From a checkpoint of a small mixture-of-experts model trained on Wikipedia: a sigmoid router, a shared expert of 128 neurons.
Below are experts of layer 4 (counted from 0) of a mixture-of-experts language model. Rows are named router (the router's row for the expert), gate (a neuron's input weights, with its number), up (a neuron's input weights, with its number), down (a neuron's output weights, with its number) and show model dimensions 0-127. Each number is 200 + 20 x the weight over its row's rms, rounded and kept within 0 to 999.
After each expert's rows: "comes before" lists some tokens at least twice as common just after its tokens as in all text; "comes after" lists some tokens at least twice as common just before its tokens as in all text. This comes from a sample of Wikipedia text that the model never trained on. Tokens count by the router's weight.

# expert 21
router,216,195,185,239,190,233,170,219,207,203,192,224,181,249,219,186,237,190,201,242,217,217,175,223,248,196,198,192,176,192,177,183,198,165,189,216,196,197,207,213,204,189,215,184,195,173,202,203,195,165,204,226,150,158,216,185,180,209,235,181,198,192,195,188,185,179,176,220,181,213,221,209,193,209,180,202,214,206,180,206,190,207,213,228,220,222,221,214,170,183,226,195,204,178,184,230,195,236,198,202,176,193,221,206,220,191,181,185,178,186,227,187,240,215,232,208,207,207,231,182,216,181,197,220,182,177,195,217
gate0,193,179,180,228,202,179,158,200,180,183,174,248,186,227,210,159,200,186,199,185,186,211,215,232,187,196,211,191,189,180,184,217,168,187,164,158,195,195,203,193,218,199,206,179,204,194,164,217,193,136,199,205,174,212,192,190,175,211,195,201,186,157,184,216,200,205,211,211,219,165,176,200,177,194,210,205,218,235,231,200,184,215,243,211,203,221,189,240,194,170,222,207,222,191,199,221,190,202,188,206,184,212,189,212,195,200,168,214,214,233,195,174,217,215,182,196,195,217,186,199,222,213,218,163,183,208,205,168
up0,211,187,199,201,214,184,223,232,202,198,232,205,213,208,170,197,230,184,200,221,203,180,200,230,204,179,150,185,199,229,237,184,252,232,226,180,203,194,201,208,221,199,216,197,208,195,195,181,214,227,219,187,188,235,223,194,182,224,200,188,170,175,226,192,150,228,245,166,234,183,206,175,205,223,172,222,194,176,211,206,182,211,168,218,156,187,195,201,190,202,184,206,183,195,208,205,192,183,191,195,188,163,213,172,221,211,222,207,215,189,200,205,198,197,224,238,193,228,200,173,212,192,211,232,188,193,197,195
down0,196,228,236,183,180,231,187,218,231,164,258,181,201,189,187,176,213,193,160,183,200,190,191,224,212,214,202,200,206,201,216,200,185,195,214,173,249,201,187,228,180,179,225,216,208,222,248,194,192,183,165,197,215,188,225,186,182,199,199,179,206,174,222,183,197,207,200,235,261,224,188,167,201,213,165,179,194,201,186,235,210,193,220,181,166,197,213,159,195,197,179,188,214,194,200,225,217,179,205,218,200,212,220,204,190,206,222,203,220,165,219,190,194,203,199,197,195,193,214,204,211,212,192,179,216,199,199,164
gate1,214,157,181,216,208,233,173,187,171,184,197,235,198,211,189,206,201,199,208,180,163,205,207,185,223,214,201,225,180,168,204,233,221,179,219,207,232,182,181,236,198,221,197,196,184,204,190,227,207,205,226,195,237,189,218,197,230,234,192,220,198,217,191,194,217,209,189,172,185,203,166,216,178,209,218,221,240,212,222,176,198,196,186,226,203,211,218,211,164,166,174,206,175,192,200,184,198,183,218,187,170,189,206,197,206,233,165,177,218,176,197,226,225,211,239,194,199,184,163,192,186,192,239,204,223,169,196,211
up1,182,213,218,175,180,200,182,197,195,234,136,175,219,167,235,198,222,210,223,231,218,184,198,176,198,208,185,195,211,178,181,170,210,189,218,234,219,209,193,200,181,205,185,209,197,166,224,195,195,233,206,200,193,155,210,197,178,223,220,205,187,227,172,198,153,200,173,198,233,185,209,199,164,177,175,189,186,153,190,211,175,206,181,198,210,197,229,185,230,210,200,200,214,206,227,185,167,184,183,203,195,191,219,244,206,217,215,191,221,217,169,186,205,186,206,195,197,217,211,202,181,211,166,174,197,197,182,211
down1,199,178,225,182,205,169,199,189,145,186,227,246,169,216,186,176,214,181,186,201,191,212,197,208,189,187,228,143,213,216,223,170,219,247,221,194,181,187,196,209,169,198,201,176,175,204,201,208,198,177,201,198,214,214,210,209,212,210,240,219,207,194,237,201,203,247,174,212,157,189,187,221,228,196,189,191,193,202,182,171,211,186,208,192,191,187,185,191,215,197,192,207,233,189,176,173,182,172,187,204,226,235,191,186,183,187,184,169,186,185,207,214,189,185,179,195,213,174,182,176,181,205,207,168,202,199,189,228
comes before: "-", "|", " •", " Born", "1", "19"
comes after: "\n", "-", "|", "\n ", " non", " al"

# expert 17
router,186,141,174,232,198,216,215,195,228,182,175,220,178,203,232,227,237,188,208,183,204,223,213,203,219,187,184,186,208,191,154,182,227,202,191,212,182,195,203,183,204,174,190,159,198,171,171,196,178,213,190,190,195,199,192,208,192,175,228,189,189,243,212,218,224,234,200,228,186,204,234,215,191,209,184,204,221,247,185,170,194,232,215,206,193,231,175,215,176,183,220,212,194,182,184,217,192,200,203,186,183,180,238,208,197,187,200,196,189,177,204,172,201,213,228,181,171,199,224,204,191,216,196,211,158,186,174,212
gate0,193,192,195,209,218,204,212,204,188,205,204,211,186,204,156,217,215,193,235,196,170,210,193,209,209,169,161,153,200,164,223,204,186,185,181,239,204,190,151,202,222,223,205,207,198,204,220,154,204,201,156,196,182,174,184,203,198,189,213,186,179,228,208,226,216,208,221,232,187,214,160,177,202,192,211,186,179,205,227,223,207,191,198,190,188,211,193,182,230,181,246,204,181,179,200,202,223,194,188,192,213,198,179,194,209,203,204,133,214,193,192,192,202,202,178,223,195,180,155,196,199,186,194,194,195,156,201,230
up0,201,152,207,186,188,206,222,208,175,235,235,196,218,180,223,217,204,176,187,194,197,208,228,175,199,181,228,240,177,230,186,200,225,189,236,225,193,167,232,212,198,198,194,149,232,187,199,194,174,216,213,187,169,202,188,238,207,208,159,206,196,162,203,180,194,218,225,183,195,196,199,218,195,222,204,194,151,216,199,207,221,223,203,205,203,219,205,199,162,180,172,212,177,195,202,194,191,185,213,217,192,234,198,182,169,218,217,197,150,217,217,195,202,186,233,220,209,203,215,219,215,186,185,209,181,213,192,195
down0,226,196,200,189,194,185,186,207,164,200,196,209,201,179,198,217,199,239,204,210,198,229,224,213,199,194,193,220,204,203,138,218,206,225,169,209,177,186,230,230,191,197,225,209,207,208,172,170,180,209,207,208,203,205,188,199,232,201,210,231,195,198,202,193,197,223,156,201,206,185,220,188,249,211,202,176,221,219,193,163,188,184,216,195,199,208,236,216,212,191,185,158,176,209,190,187,218,194,204,155,190,211,186,235,193,188,240,225,205,201,198,201,165,195,246,199,178,210,215,217,222,212,229,208,180,191,201,146
gate1,177,207,201,213,206,231,148,187,183,185,230,213,218,213,198,209,171,232,188,215,171,212,195,233,202,168,211,197,184,206,185,208,214,168,181,207,176,230,205,200,238,189,211,195,192,203,204,156,181,236,208,245,168,187,217,191,202,194,176,198,187,202,214,201,188,191,205,193,201,209,186,198,242,190,229,213,246,171,198,210,193,196,209,169,184,151,195,203,226,179,193,209,190,204,224,194,177,220,202,224,240,216,216,221,192,223,199,183,154,217,205,172,190,178,197,195,198,180,181,193,221,195,191,183,169,169,182,196
up1,223,215,170,221,206,219,184,182,197,251,201,237,214,218,190,189,205,217,236,233,221,184,225,189,184,217,201,178,225,200,202,221,194,213,211,215,204,259,187,246,226,212,193,231,216,233,159,202,209,204,178,171,185,242,148,197,224,211,219,215,228,181,206,172,197,176,220,204,219,173,188,188,191,193,193,229,183,216,164,194,196,202,178,199,239,226,207,192,204,210,207,237,191,202,211,213,215,189,194,164,178,196,199,202,190,214,209,206,202,216,203,213,212,208,194,174,189,175,196,200,217,200,225,185,207,223,220,208
down1,177,196,183,246,216,166,225,163,207,214,178,216,179,193,170,194,198,173,182,179,195,173,167,148,204,216,173,224,214,226,226,195,203,182,193,204,201,208,189,197,243,199,202,172,199,226,225,213,231,206,196,199,183,220,249,209,234,184,203,150,247,184,203,178,195,208,205,234,208,212,208,206,162,179,199,229,183,201,207,200,214,201,175,206,211,178,184,208,187,183,207,193,233,223,181,212,205,222,218,188,169,194,210,182,193,192,217,222,201,211,184,188,210,205,180,181,233,160,195,187,212,206,198,223,198,199,196,200
comes before: "|", "-", "  ", " -", " Total", " Party"
comes after: "\n", " |", "-", "\n\n", "|", ")"

# expert 12
router,207,181,189,223,235,223,217,212,213,198,215,214,220,200,220,185,270,188,195,215,200,212,200,156,216,190,226,176,189,196,187,190,198,206,202,178,206,185,185,210,173,191,194,163,192,201,195,174,195,203,178,194,203,209,195,174,196,234,209,242,183,205,178,198,207,203,207,247,208,180,190,221,189,177,150,176,201,227,172,164,201,212,212,260,181,213,202,161,189,204,245,207,177,198,194,234,221,205,207,232,195,171,195,202,188,193,179,162,201,200,186,179,191,182,206,194,208,194,206,207,198,199,186,197,189,195,183,239
gate0,171,210,202,216,221,190,173,187,192,217,207,190,181,190,205,181,212,204,151,188,178,211,175,203,165,161,196,222,210,202,194,207,218,170,192,195,212,190,205,197,204,188,216,225,168,191,224,138,236,244,205,206,182,187,227,164,241,202,204,194,202,219,183,175,206,193,213,190,180,182,194,222,205,179,181,199,209,193,197,203,214,230,223,246,231,235,184,215,188,246,226,195,175,210,213,202,180,210,190,220,178,196,216,229,202,225,162,194,199,232,215,190,205,231,177,198,169,195,216,205,188,203,192,200,175,196,216,196
up0,221,224,187,244,166,201,216,191,204,233,221,196,205,199,195,164,183,203,206,226,206,181,196,222,198,192,200,205,204,223,191,208,251,173,179,177,227,190,176,214,151,222,193,199,182,216,186,204,198,217,182,211,204,187,197,206,206,220,244,200,244,192,201,194,195,188,196,225,180,231,201,222,198,208,182,221,183,222,219,206,203,204,206,141,244,182,209,194,157,232,212,192,220,172,218,223,196,206,226,188,200,175,219,181,186,216,210,201,199,206,201,245,179,202,172,166,182,213,200,205,195,227,182,203,184,194,181,225
down0,184,193,191,186,195,178,228,212,216,183,196,217,204,195,159,240,201,198,196,234,208,195,211,227,219,219,218,193,185,192,173,153,186,215,216,209,194,216,188,203,188,256,175,193,248,209,229,221,185,218,210,192,206,194,175,186,208,178,202,230,222,175,186,153,210,208,170,219,223,182,211,166,228,213,183,198,204,163,224,221,214,188,202,188,197,200,170,175,178,190,220,195,232,228,195,176,206,203,181,209,206,227,207,196,207,197,187,183,200,175,237,212,188,186,199,192,188,234,182,213,202,193,195,188,200,146,200,234
gate1,215,141,167,217,221,203,183,191,206,199,211,218,169,209,178,193,214,186,210,168,155,196,192,198,196,192,207,205,178,204,204,207,229,181,183,216,172,243,236,236,199,208,195,192,179,190,196,218,179,220,215,184,178,219,225,179,198,169,226,265,190,219,202,181,178,194,184,215,185,180,183,178,212,216,175,223,203,201,193,186,216,177,220,213,182,213,243,172,189,178,208,204,196,246,211,203,228,199,173,215,203,201,188,193,180,203,207,226,206,204,167,196,202,222,212,198,162,189,215,201,168,176,210,213,224,204,194,214
up1,210,207,198,174,186,160,212,218,215,204,181,192,178,192,221,176,225,193,229,214,194,160,220,185,218,201,182,223,207,200,199,200,195,186,201,229,166,198,175,196,183,226,206,210,200,199,205,220,207,165,191,201,239,190,202,219,197,216,226,220,198,219,211,206,241,195,184,166,221,209,215,220,230,213,220,159,225,206,213,235,178,259,185,217,184,180,192,180,227,201,222,201,156,214,197,192,195,219,220,234,224,221,228,220,223,226,182,182,182,206,231,191,219,221,231,216,234,220,187,206,206,203,214,205,220,196,172,210
down1,215,168,233,187,218,157,212,228,207,190,176,187,220,204,249,174,194,219,196,223,206,196,212,195,219,223,232,206,210,195,177,225,214,198,222,197,207,188,221,210,197,166,215,190,218,196,196,208,200,198,199,193,190,211,207,213,231,218,212,195,142,198,231,188,205,202,208,235,176,174,266,207,216,233,179,214,187,211,205,213,225,189,182,227,201,208,178,218,194,175,186,192,216,208,185,168,202,151,196,191,231,206,185,197,210,204,214,168,199,209,180,215,184,202,212,168,212,238,172,218,198,190,240,196,215,209,184,190
comes before: "%", " |", " km", " m", "on", "ti"
comes after: ".", "\n\n", " \"", " .", " (", " int"

# expert 9
router,205,148,188,203,237,218,170,200,233,207,238,201,208,198,216,186,229,199,206,208,212,218,213,162,246,183,197,180,217,159,202,172,221,211,205,203,194,188,207,205,190,209,214,187,177,198,197,190,180,206,206,182,178,178,160,208,207,202,206,234,191,213,165,230,206,194,184,230,181,165,188,198,213,178,168,191,246,217,188,187,234,210,199,204,202,221,198,183,195,181,221,225,220,214,190,180,179,222,230,222,216,196,211,210,161,224,190,162,185,207,181,172,207,206,223,186,207,199,193,232,206,227,186,186,194,186,170,231
gate0,223,193,213,193,214,192,167,180,218,213,234,196,172,182,177,202,240,209,209,218,172,197,168,218,220,198,207,217,185,170,214,203,187,236,205,219,203,189,196,213,215,207,220,203,197,173,177,206,189,233,164,204,209,202,210,194,238,190,191,212,195,237,230,171,188,210,251,212,165,167,171,197,184,203,183,198,205,177,172,196,230,198,202,222,191,225,211,180,188,210,172,183,218,190,185,182,181,236,225,244,223,214,172,198,190,210,195,165,181,188,170,202,221,186,226,215,169,200,180,205,219,181,219,214,212,211,173,224
up0,187,229,180,208,171,204,219,209,216,229,220,203,212,179,222,201,175,199,220,201,192,224,223,238,230,216,199,188,236,197,181,225,191,191,193,193,194,176,186,216,199,212,172,191,213,179,141,166,194,215,197,213,204,200,211,220,182,202,203,234,174,232,156,201,177,221,200,190,209,219,190,182,248,195,207,185,168,230,233,198,193,218,187,181,233,197,188,185,202,241,235,155,173,175,195,202,193,198,208,192,201,195,193,192,209,166,217,231,201,173,211,202,219,223,200,195,222,202,218,159,203,178,174,202,186,215,204,199
down0,227,203,235,236,183,181,180,146,198,157,169,235,193,204,190,205,209,229,183,170,190,204,203,179,181,197,194,200,224,229,210,165,190,179,218,239,215,187,188,191,238,216,185,189,172,223,200,197,213,201,228,216,200,205,169,187,185,221,187,225,206,197,192,183,179,177,195,207,206,194,219,170,190,209,145,231,204,222,193,190,219,190,220,197,192,196,213,214,195,197,197,215,219,219,201,165,211,187,190,207,183,206,205,196,169,209,197,238,222,190,235,186,217,177,180,222,195,234,224,194,219,205,185,241,226,190,172,206
gate1,166,218,174,199,198,250,208,222,206,219,184,165,196,242,234,230,187,211,163,207,197,198,220,205,203,223,216,187,221,196,167,205,205,209,243,231,203,205,192,193,205,200,204,182,195,186,174,182,195,207,174,177,198,184,195,210,210,179,208,203,195,215,175,197,229,199,188,227,190,200,213,216,237,188,205,217,207,206,195,210,189,242,187,166,223,219,184,216,210,220,191,205,225,202,183,153,198,178,216,201,219,165,156,209,178,201,205,166,179,204,195,218,163,213,188,176,217,221,202,205,157,206,228,204,238,214,205,235
up1,195,173,183,219,221,202,215,210,196,205,199,244,216,194,224,170,215,214,215,218,186,200,191,198,225,177,149,218,180,207,216,185,196,163,194,206,178,251,227,215,198,167,164,194,188,196,202,203,203,210,198,248,186,211,220,195,208,197,226,195,201,197,234,167,168,192,216,227,210,211,175,205,193,199,210,160,187,207,174,210,204,214,177,204,175,226,212,202,188,229,189,202,223,183,190,201,193,185,171,199,195,179,226,220,175,190,257,202,186,194,217,210,216,206,235,189,223,229,223,212,199,188,241,206,214,179,193,160
down1,216,211,211,181,204,205,195,204,195,215,156,182,197,205,190,191,204,195,203,207,169,175,160,203,199,189,222,225,199,193,201,162,204,174,217,196,198,175,212,193,170,154,184,205,201,209,178,193,178,188,181,191,183,207,208,203,216,212,181,197,148,187,191,211,171,176,218,207,209,197,211,194,185,187,238,223,228,208,205,179,177,213,191,241,228,211,187,169,205,222,225,186,214,178,167,241,170,192,185,205,230,231,201,233,179,207,223,212,190,179,189,174,218,202,225,169,202,224,225,241,242,212,176,212,186,219,172,212
comes before: " of", ".", ",", "'", " in", " and"
comes after: " the", " a", " The", " United", "The", " of"

# expert 14
router,185,187,178,206,211,213,206,213,225,161,199,222,193,203,240,199,211,206,180,206,185,234,211,197,233,156,233,198,189,223,215,192,221,182,210,192,176,185,186,166,208,174,190,182,177,200,215,154,187,198,205,209,194,197,198,166,226,206,208,217,186,240,207,203,230,217,224,239,188,202,217,195,203,201,198,198,217,212,226,200,213,256,222,219,215,230,178,201,168,198,210,171,229,173,177,209,235,211,232,191,189,221,211,203,196,210,195,207,201,179,202,180,186,219,217,197,185,228,214,220,212,209,212,165,196,156,165,223
gate0,232,139,193,198,171,215,202,191,164,207,210,203,195,212,209,236,243,179,215,208,204,213,204,192,189,176,211,240,210,188,208,183,200,189,196,216,156,155,206,166,208,196,222,155,183,197,206,190,195,212,203,192,206,200,216,184,205,208,210,197,161,204,188,155,211,207,185,202,211,176,206,210,238,192,179,208,196,197,199,214,207,179,182,185,248,195,207,184,197,203,193,192,183,176,222,205,209,194,206,203,165,193,218,185,196,203,165,157,211,218,189,187,163,209,220,217,197,221,172,192,175,201,185,140,224,194,195,211
up0,228,190,191,185,184,225,159,205,208,183,186,214,179,201,137,231,208,204,205,184,237,233,224,234,184,185,195,228,201,175,220,195,176,233,197,187,177,201,218,189,206,193,206,173,195,215,252,217,209,188,185,191,196,182,204,177,172,215,194,180,207,192,176,153,203,197,192,197,198,203,193,228,198,226,168,166,177,181,182,216,215,184,182,222,197,198,203,187,215,176,228,210,210,237,218,216,194,204,219,238,199,201,174,170,177,165,191,180,192,210,205,225,201,175,209,202,176,195,221,202,183,201,163,182,210,226,190,199
down0,217,251,203,181,180,214,206,192,188,214,228,210,210,222,173,236,166,175,185,184,209,201,191,199,173,199,193,149,184,177,170,207,214,176,205,181,193,224,222,195,189,194,196,224,228,195,194,155,194,174,180,185,218,239,209,189,235,208,222,204,186,208,183,208,208,192,202,215,222,187,202,183,202,244,213,176,241,188,190,179,213,201,200,190,185,223,203,231,219,201,223,178,182,175,198,172,168,182,186,152,241,204,181,225,204,236,213,219,234,188,181,209,199,198,198,190,213,216,197,173,187,205,218,225,202,208,190,191
gate1,218,166,184,208,213,232,174,194,191,230,188,183,227,154,178,216,224,222,207,207,200,223,199,188,189,177,199,214,220,190,195,233,204,237,194,205,180,182,198,189,219,195,188,187,151,232,200,187,187,189,175,178,195,186,244,215,194,183,187,140,211,162,192,199,198,196,191,217,198,177,211,209,220,186,208,213,192,206,194,186,185,222,208,210,238,212,232,207,197,204,257,216,219,168,174,171,184,201,243,211,168,202,197,183,162,188,183,200,212,202,198,200,197,197,210,214,202,186,217,205,165,208,186,204,219,206,214,166
up1,216,202,220,211,190,215,193,182,206,223,208,205,226,189,182,205,201,214,212,225,187,197,203,186,212,188,214,213,238,192,221,241,184,224,190,199,193,180,198,170,197,186,173,189,193,243,218,175,184,188,189,176,209,152,174,201,185,221,186,199,216,172,224,217,197,211,208,215,219,151,177,195,254,192,214,188,215,178,198,242,207,206,206,223,230,225,210,162,180,194,216,189,180,191,203,229,144,193,190,205,171,197,210,167,205,210,234,163,197,205,207,204,203,218,192,197,194,211,215,219,150,232,192,214,219,209,216,190
down1,189,228,215,197,171,199,186,189,193,215,197,208,207,181,231,232,205,184,166,194,206,230,192,224,170,199,150,177,204,202,203,212,229,181,204,215,197,199,199,180,155,189,187,227,184,195,196,190,247,215,223,216,193,188,196,227,185,245,212,207,224,189,177,208,192,213,170,162,218,192,196,213,228,213,217,206,190,178,214,197,206,217,207,214,179,165,241,215,207,161,200,163,166,206,203,178,220,177,184,169,230,190,214,201,209,196,195,201,175,195,210,228,215,215,162,213,219,166,181,200,180,202,213,229,175,188,193,173
comes before: "-", "=", "|", "The", "In", "19"
comes after: ".", "=", "\n\n", ")", " =", "\""

# expert 4
router,182,171,213,222,211,195,201,203,229,157,211,210,195,219,210,207,206,179,168,218,179,220,175,221,233,163,184,187,232,229,185,188,185,211,250,203,210,197,158,194,200,207,205,193,147,202,191,183,200,202,200,192,196,216,188,204,214,208,222,193,159,239,214,214,200,240,211,227,194,198,207,235,175,214,172,215,191,239,194,188,195,243,188,190,166,234,199,216,190,171,239,218,193,186,190,186,189,230,232,199,191,198,200,228,212,194,196,194,212,190,183,170,200,216,202,186,221,222,230,194,206,225,182,192,219,185,193,204
gate0,187,185,163,199,218,153,212,164,161,191,162,236,167,155,189,205,180,202,225,172,226,260,200,172,235,188,198,172,251,196,188,178,200,211,227,181,177,205,199,187,220,195,201,168,219,194,209,215,205,189,202,224,178,195,200,216,204,227,215,181,202,218,218,221,216,184,211,185,207,217,167,191,213,228,206,234,195,230,225,199,179,194,181,201,180,206,202,215,210,225,199,218,203,181,201,215,191,210,162,169,212,201,204,191,212,188,220,209,235,208,212,195,196,188,217,187,210,203,192,205,191,195,160,199,217,197,205,177
up0,200,173,232,178,183,206,166,221,195,209,211,214,188,186,174,210,180,203,155,192,226,211,223,188,190,179,205,166,192,164,192,205,206,198,198,175,187,219,209,202,209,187,200,195,191,202,176,190,178,212,195,206,181,171,198,187,205,202,226,191,211,214,252,193,224,212,198,227,218,201,169,210,222,213,211,239,210,203,208,193,193,199,242,216,202,183,185,191,203,173,146,213,171,194,194,221,202,223,181,176,207,192,179,155,200,215,186,216,147,238,182,189,177,200,227,185,194,195,224,215,228,210,198,231,166,188,245,188
down0,214,172,194,250,204,201,180,197,179,217,183,190,172,196,210,200,166,199,190,215,192,204,182,202,201,141,179,174,214,209,199,222,245,202,186,198,186,213,198,195,217,197,217,189,181,186,192,206,189,213,192,204,196,204,166,210,223,245,197,216,216,220,219,172,183,227,181,162,205,180,203,190,144,192,202,198,224,206,181,214,164,221,201,204,222,206,181,223,193,245,163,186,192,206,244,202,239,201,189,174,195,170,191,168,220,184,217,200,162,214,187,161,207,186,219,191,202,223,199,183,194,220,216,203,212,215,202,194
gate1,216,208,206,192,226,214,202,184,225,201,212,191,179,214,212,188,218,185,225,243,183,203,191,191,195,183,198,208,215,203,226,196,226,213,196,188,173,220,140,196,188,240,217,169,187,193,213,199,193,199,207,176,177,212,175,216,169,208,195,192,159,205,182,233,215,192,225,205,212,189,205,212,190,226,241,217,181,243,188,210,206,187,203,181,202,244,194,211,184,219,191,169,210,136,188,172,226,181,211,213,170,218,199,194,191,197,216,213,206,201,211,167,222,185,214,174,219,161,211,224,206,203,200,215,212,230,172,172
up1,194,211,171,216,202,178,201,178,203,212,173,205,184,205,200,193,183,218,200,212,195,231,173,207,212,190,194,169,180,193,192,211,205,185,188,208,189,212,193,218,220,195,227,200,164,184,227,223,184,212,220,174,168,250,195,230,234,198,205,216,191,227,204,212,228,167,241,188,210,172,173,226,206,257,232,209,175,200,180,232,195,191,176,220,221,245,171,191,196,209,162,203,214,183,167,218,223,202,214,188,195,171,191,187,220,194,179,186,209,223,209,215,202,183,161,176,221,200,202,227,200,201,173,181,217,226,205,194
down1,214,239,192,185,168,179,215,221,192,240,195,191,216,162,195,185,192,195,222,213,212,167,202,206,171,181,213,205,183,152,204,181,219,197,176,206,225,207,220,214,250,219,172,204,188,201,193,206,197,210,217,215,171,225,200,179,200,179,208,178,192,231,199,211,218,209,220,210,194,220,187,221,235,183,207,261,212,200,173,189,195,180,181,234,200,194,207,219,202,186,161,208,205,164,187,192,193,236,209,230,184,204,213,203,205,199,189,174,173,200,186,192,173,237,206,211,246,208,202,196,168,216,199,182,214,209,225,178
comes before: ")", " |", ",", "–", ".", ":"
comes after: ",", " (", " in", "|", "19", "–"

# expert 2
router,191,197,180,210,224,216,189,191,207,190,180,230,202,227,199,215,220,188,174,200,234,212,211,171,252,199,199,163,185,210,209,183,203,153,176,191,210,198,193,174,215,176,223,188,193,206,195,160,205,192,208,233,174,207,170,172,203,211,218,182,182,199,195,189,184,221,211,230,208,209,196,181,200,185,202,174,214,223,161,175,204,221,231,230,210,205,162,190,190,161,195,221,205,198,183,192,217,224,188,206,228,219,241,194,214,184,173,158,192,193,167,174,185,200,199,196,225,207,218,229,217,218,157,204,172,183,204,195
gate0,197,242,231,246,195,195,208,218,168,204,239,199,223,183,179,207,229,197,212,201,180,224,194,208,214,192,227,215,193,179,205,183,187,200,164,212,195,208,177,236,221,205,218,201,203,218,240,218,192,204,203,227,211,156,217,219,207,250,207,225,187,201,162,215,168,219,205,195,205,242,212,208,218,222,197,185,196,210,185,217,236,219,200,198,202,210,205,199,197,191,213,197,218,192,206,221,164,265,207,210,215,201,207,191,204,221,163,205,259,211,180,191,199,192,212,211,199,190,186,205,178,206,200,223,191,181,182,213
up0,210,213,216,178,195,224,203,170,218,192,242,190,206,208,172,219,248,191,197,226,162,220,198,208,174,190,188,198,195,172,192,150,192,203,170,215,209,220,211,200,240,218,188,190,193,202,171,181,207,179,163,197,204,224,207,195,167,190,202,244,212,178,160,199,225,224,203,212,206,186,189,178,222,177,201,171,237,184,210,196,209,225,183,214,167,194,196,180,252,184,199,184,206,179,228,183,210,230,233,181,187,207,213,197,215,183,195,203,190,209,199,200,196,226,193,206,210,217,213,220,215,151,210,215,221,200,219,181
down0,182,181,179,176,208,173,190,185,199,171,214,239,237,177,203,203,202,180,214,204,218,216,162,195,212,206,181,171,192,230,226,200,169,206,217,223,213,179,195,196,173,208,206,193,206,206,201,216,227,165,203,240,226,201,183,220,228,229,136,180,221,220,211,179,203,176,220,220,203,222,184,180,193,214,208,166,180,209,167,189,162,198,193,210,166,207,197,224,214,182,180,192,189,179,211,207,217,186,182,197,198,211,223,172,208,203,190,200,191,160,175,216,176,192,229,214,208,235,209,219,196,179,211,180,169,202,230,201
gate1,203,210,182,216,226,217,190,194,203,175,166,216,189,204,196,207,231,209,163,175,221,199,232,199,199,208,183,167,194,188,185,180,183,158,207,186,212,157,178,181,201,192,168,190,183,209,199,175,164,217,206,208,197,180,228,198,205,240,195,156,234,195,210,188,193,211,249,185,205,204,229,192,231,169,209,175,186,187,206,183,187,180,218,207,190,195,236,220,204,206,224,207,218,206,210,191,215,205,193,205,151,212,156,197,228,195,229,206,203,168,191,230,193,191,216,196,186,205,196,192,231,210,177,198,224,155,176,221
up1,190,174,163,176,196,249,202,212,209,209,191,196,175,150,187,178,192,181,220,197,237,192,218,181,193,169,218,195,191,165,241,194,208,203,201,183,199,220,219,215,185,185,182,187,216,189,208,158,177,210,183,188,222,191,197,215,214,242,194,209,181,173,182,171,183,181,180,197,204,192,193,170,214,210,180,174,150,166,181,223,210,194,230,200,189,220,185,160,202,189,195,237,193,185,195,186,189,190,212,238,191,212,185,200,180,192,182,221,205,176,167,239,173,213,198,218,169,211,196,199,209,203,210,198,172,182,188,196
down1,174,174,186,161,168,223,215,207,197,185,201,166,203,188,184,226,184,195,209,217,210,187,201,190,219,202,231,188,232,201,271,210,219,172,206,226,190,195,244,174,159,195,231,183,183,188,210,215,187,156,179,190,205,205,203,210,202,195,196,222,161,228,185,209,222,180,173,220,198,173,199,217,209,201,184,204,199,173,182,197,207,183,202,186,193,215,202,186,211,195,218,204,197,187,227,161,183,230,210,199,212,195,189,197,175,208,219,239,239,174,169,196,179,234,189,194,214,186,174,198,194,196,216,185,178,227,219,212
comes before: "\n\n", " The", " In", " He", " It", "\n"
comes after: "=", "s", ")", " U", " No", "\""